Weights of a small mixture-of-experts language model, trained from scratch on English Wikipedia.
Size: 13 layers, vocabulary 14290.
Experts: 32 experts in each of 13 layers, 192 SwiGLU neurons an expert, 2 picks a token, a sigmoid router.
Training: a variant of Muon for the experts, 4416 steps.
Below are experts of layer 7 (counted from 0) of a mixture-of-experts language model. Rows are named router (the router's row for the expert) and show model dimensions 416-447. Each number is 128 + 24 x the weight over its row's rms, rounded and kept within 0 to 255.
Before each expert's rows: a language model's description of what the expert responds to. This comes from a sample of Wikipedia text that the model never trained on.

# expert 12
Infobox field labels after a dash at line start, like Language or Legal, plus in, and, or, other, several, many, -ical endings.
router [121 144 131 104 164 150 135 141 108 198 122 142 129 120 170 167 116 110 121 104 128 134 150 127  81 144 119 128 154 146 167 126]

# expert 3
Common English first names and pieces of personal names in lists and infoboxes, such as John, Robert, George, G-le-ason, Fred-rik.
router [131 164  81 110 154 145 156 143 116 141 149 127 152 167 130 158 124 124 153 100 100 132 158 127 135 163 106 135 122 142 121 130]

# expert 6
Prepositions and auxiliary verbs in running prose, such as to, of, for, was, with, has, often right before an article.
router [141 125 103 117 140 123 113  76 119 118 118 127 145 160  85 126 122 157 153 102 116  94 138 132 133 149 105 124  88 101 126 135]

# expert 10
Line breaks after infobox values like Country: India, bullet hyphens that start list items, and dashes in date ranges.
router [143 121 110 104 160 144 136  62 131 153 113 134 116 156 130 142 121 132 151 116 149 127 148 116 139 141 105 127  84 125  87 111]

# expert 11
Vowel and syllable pieces inside Spanish, Italian, Dutch or Latin proper names and taxon names, such as o, i, en, ia, de.
router [ 92  67  91 126 139 120 118 105 156 160 131 107 133 138 127 160 119 103 148  79 135 137 164 136 124 127  77  98  83 141 168 121]

# expert 27
Words in titles of films, albums, songs, and episodes, and release details, such as Death Battle, Car Crash, comedy, was released.
router [151 106 115  89 119 128 124 142 112 131 146 106 111 128 107 118 140 127 121 189 131 120 136 171 121 138 109 123 107 139 118 130]

# expert 28
US states and countries such as Florida, Texas, China, USA, plus final pieces of foreign names and year digits.
router [136  82 131 163 154 144 170  98 120 123 123 167 129 144 134 128 139 152 162 125 119 148 135 106  62 141  86 120 121 126  90 145]

# expert 24
Articles and possessive pronouns starting noun phrases in prose, such as the, their, its, his, this, often fused with of or ing.
router [ 93 124 108  98 122 145 129  86 133 113  98 155 108 162 118 142 126 130 121 120 138 101 140 126 123 127 118 129  98 130 127 128]

# expert 16
Digit pieces inside statistics, scores, ISBNs and dates in tables, plus unit words like million, km, yards, mm.
router [155 142  88 115 156 123 101  60 152 153 128 178 133 140 103 150 121 118 170 137 122 129 111 132 116 146 112 123 127 116 111 120]

# expert 20
Commas and joining words between clauses, list items or appositives, such as , and / as a / , the, including thousands commas in numbers.
router [118 117 107 148 144 157 156 121  82 161 107 139 166 175 141  85 132 126 144 135 116 115 151 148 105 159 129 160 115  69 150 174]

# expert 25
First capital letter or piece of section headings (==C, ===T), list items and quoted titles, like "B, - The.
router [140 114  81 156 151 123 129 143 121 154 133 122 106 149 148  96  76 134 116 113  89  94 109 151 124 172  85 108 122  97 104 151]

# expert 17
Inner or final pieces of words and names, such as Tick-et, Gu-ild, App-ear, plus role and title nouns like head coach, politician, of the Year.
router [169 106 111 107 133 102 149 101 123 125 175 128 131 145 111 128 115 161 119 113 146  93 132 143  84 144 137 110 124 129 109 139]

# expert 1
Short word-initial pieces like f, b, sh, d, and terms in building listings, specs and species text, such as frieze, roof, stone.
router [125 137 150 110 171 133 106 114 134 130 130 115 110 109 142 112  35 130 142 132  99  97 158 130 112 169 134 103 114  80 143 158]

# expert 22
Opening parentheses, LaTeX subscripts and variables, chemical name brackets, and lowercase starts of gene ontology or taxonomic terms.
router [128 104  95 145 128 128 146 114 133 137 105 129  99 146 113  95 104 141 160 135  96 149 147 152 143 160 106 150 129 119  65 141]

# expert 5
Sentence-final periods and word-final pieces like s. or es., initials like B. or P., leading digit 1 of years, and == heading marks.
router [108  93  89 140 158 119 114  89 127 132 147 152 104 129 160  87  92 137 142 124 117 120 159 112 147 149 139  94  87  92 109 173]

# expert 7
Words in sports writing about teams, leagues and seasons, such as playoff, league, tournament, won the, and the preposition in before years.
router [127  89 144 104 157 119 183  86 125 148 124 132 138 124 119 104  62 108 146 118 137 103 151 150 119 133 142 133  91 105 122 133]

# expert 15
Final pieces of foreign words and the last digits of years in lists and tables, such as Banj-ar, Buch-ar-est, 1-907, -ed.
router [ 94 120 112  97 107 122 123  87 109 117 153 149 156 115 103 135 112 127 138 126 156  96 156 152 123 153 115 165 130 142 112 132]

# expert 30
First digit of years and numbers, such as 1 in 1990s or 2 in 2013, plus word-initial pieces after hyphens, like et, ac.
router [ 96  90  94 126 130 138  95 136 140 129 165 106 100 121 140 131 105 144  90 113 108 124 115 166 127 173 111 135  98  98 138 111]

# expert 13
Word-final suffix pieces such as ers, ions, ist, ism, ings, often completing names or nouns after a capital D or R.
router [125 133 129 118 108 162 142 135  74 154 152 123 125 138 128 142 147 131 119 138  91 100 161 158  85 125 150 105  84 132 145 156]

# expert 8
Word-initial pieces and everyday nouns in running prose, such as re, ex, co, imm, friend, son, died, plus CJK character bytes.
router [112 134  93 151 137 124 132 138 147 144 129 164 115 163 131 111 133 144 108 132 129 125 125 132 120 157  95 147 105 112 108 109]

# expert 9
First syllable after a capital initial in surnames and place names, such as K-ut-ztown, C-raw-ford, Mc, Cal, Ham, Os.
router [116  95 115 131 153 146 148 112 131 125 109 146  96 117 107 103 136 116 137 162 117 123 155 165 140 162 136 119  88 126  71 142]

# expert 19
Word pieces completing abstract nouns after f or F, such as fusion, ration, ance, ity, plus quantifiers like one, each, half, both.
router [111 113  96 187 143 168  89 120 121 133  95 169 120 120  70 144  65 149  94 143 162  84 141 100  97 151 113  84 113 120 123 128]

# expert 4
Pipe separators and empty cells in wiki tables of results, charts and rosters, plus colons, dashes and closing parentheses in lists.
router [144  94 106 164 133 139 134 105 101 140 123 112 149 119 159 105 132 139 119 143  50 133 153 128 145 124  97 130 110 121  81 147]

# expert 2
Pipe separators and cell delimiters in wiki tables of statistics, election results and sports records, such as | , % | , ) | .
router [136  70 114 104 144 158 103  83 134 160 100 124 114 136 123 122 132 141 159 158 109 130 161 133 130 154 120  81 108 141 117 130]

# expert 21
Phrases like of the in official titles and place or institution names, such as Clerk of the Court, Royal, Oxford, Sydney, -borough.
router [129 108  76 126 146 116 137 111  92 120 123 111  93 101 150 146 108 111 144 148 104 128 148 140 126 167 143 153  90 115 138 127]

# expert 18
Pieces in casual or quoted text and song titles, such as you, just, It, less, and the ending ic in toxic.
router [113 124 141  85 152 136 147 125 131 116 155 134 117 144 117 141  82  77 122 139 101 120 117 123 137 129  73 136 106 138 105  91]

# expert 23
Subject pronouns he, she, they, who, it at clause starts, plus the verb or word piece right after a subject, such as discover, move, down.
router [107 125 108 169 124 139 143  79 112 132 145 117 117 157 130 155 106 114 134 124 126 112 151 170 107 141 127 136  87 115 119 152]

# expert 31
Verb stems taking -ed or -ing after to, was or the, such as form, support, design, deploy, condemn.
router [127 131 106 116 137 159 122 100  79 149 124 170 114 130 132  99  91 128 106  81 111  92 156 133 107 183 120 143  62 133  91  88]

# expert 14
Capitalized first pieces of foreign proper names, often Slavic, Arabic or Asian, such as Bel(arus), Il(ham), of K(ampuchea), Med(vedev).
router [ 92 106 116 158 131 151 129 147 125 127 120 156 147 143 136 148 128 127 117 124 146 120 124 136 109 155 135 119 111 101  72 108]

# expert 26
Numeric values in sports, climate and results tables, such as times, scores and counts, plus month names inside full dates.
router [148  96 129 147 189 152 139 104 127 132 156 116  84 155 141 153  91  91 157 116 119 132 160 146 104 145 110 148  72 128 149 118]

# expert 29
Nouns for places and governing bodies after the or of the, such as state, city, town, county, government, national, church.
router [110  77  96 101 114 143 134 120 132 171 146 137 122 143 113 143 112 125 174 141 141 123 158 129  64 171 123 118 118  92 106 112]

# expert 0
Short syllable pieces inside foreign names and words, often in tables or math, such as Ir-ak-lis, Ai-uch-i, Serg-iu; also $$ and |.
router [112 147 137 117  72 132 152 123 122 158 138 141 139 168 140 186 169 143 127 108 112 136 174 154 112 130  93 146 133 113 103 150]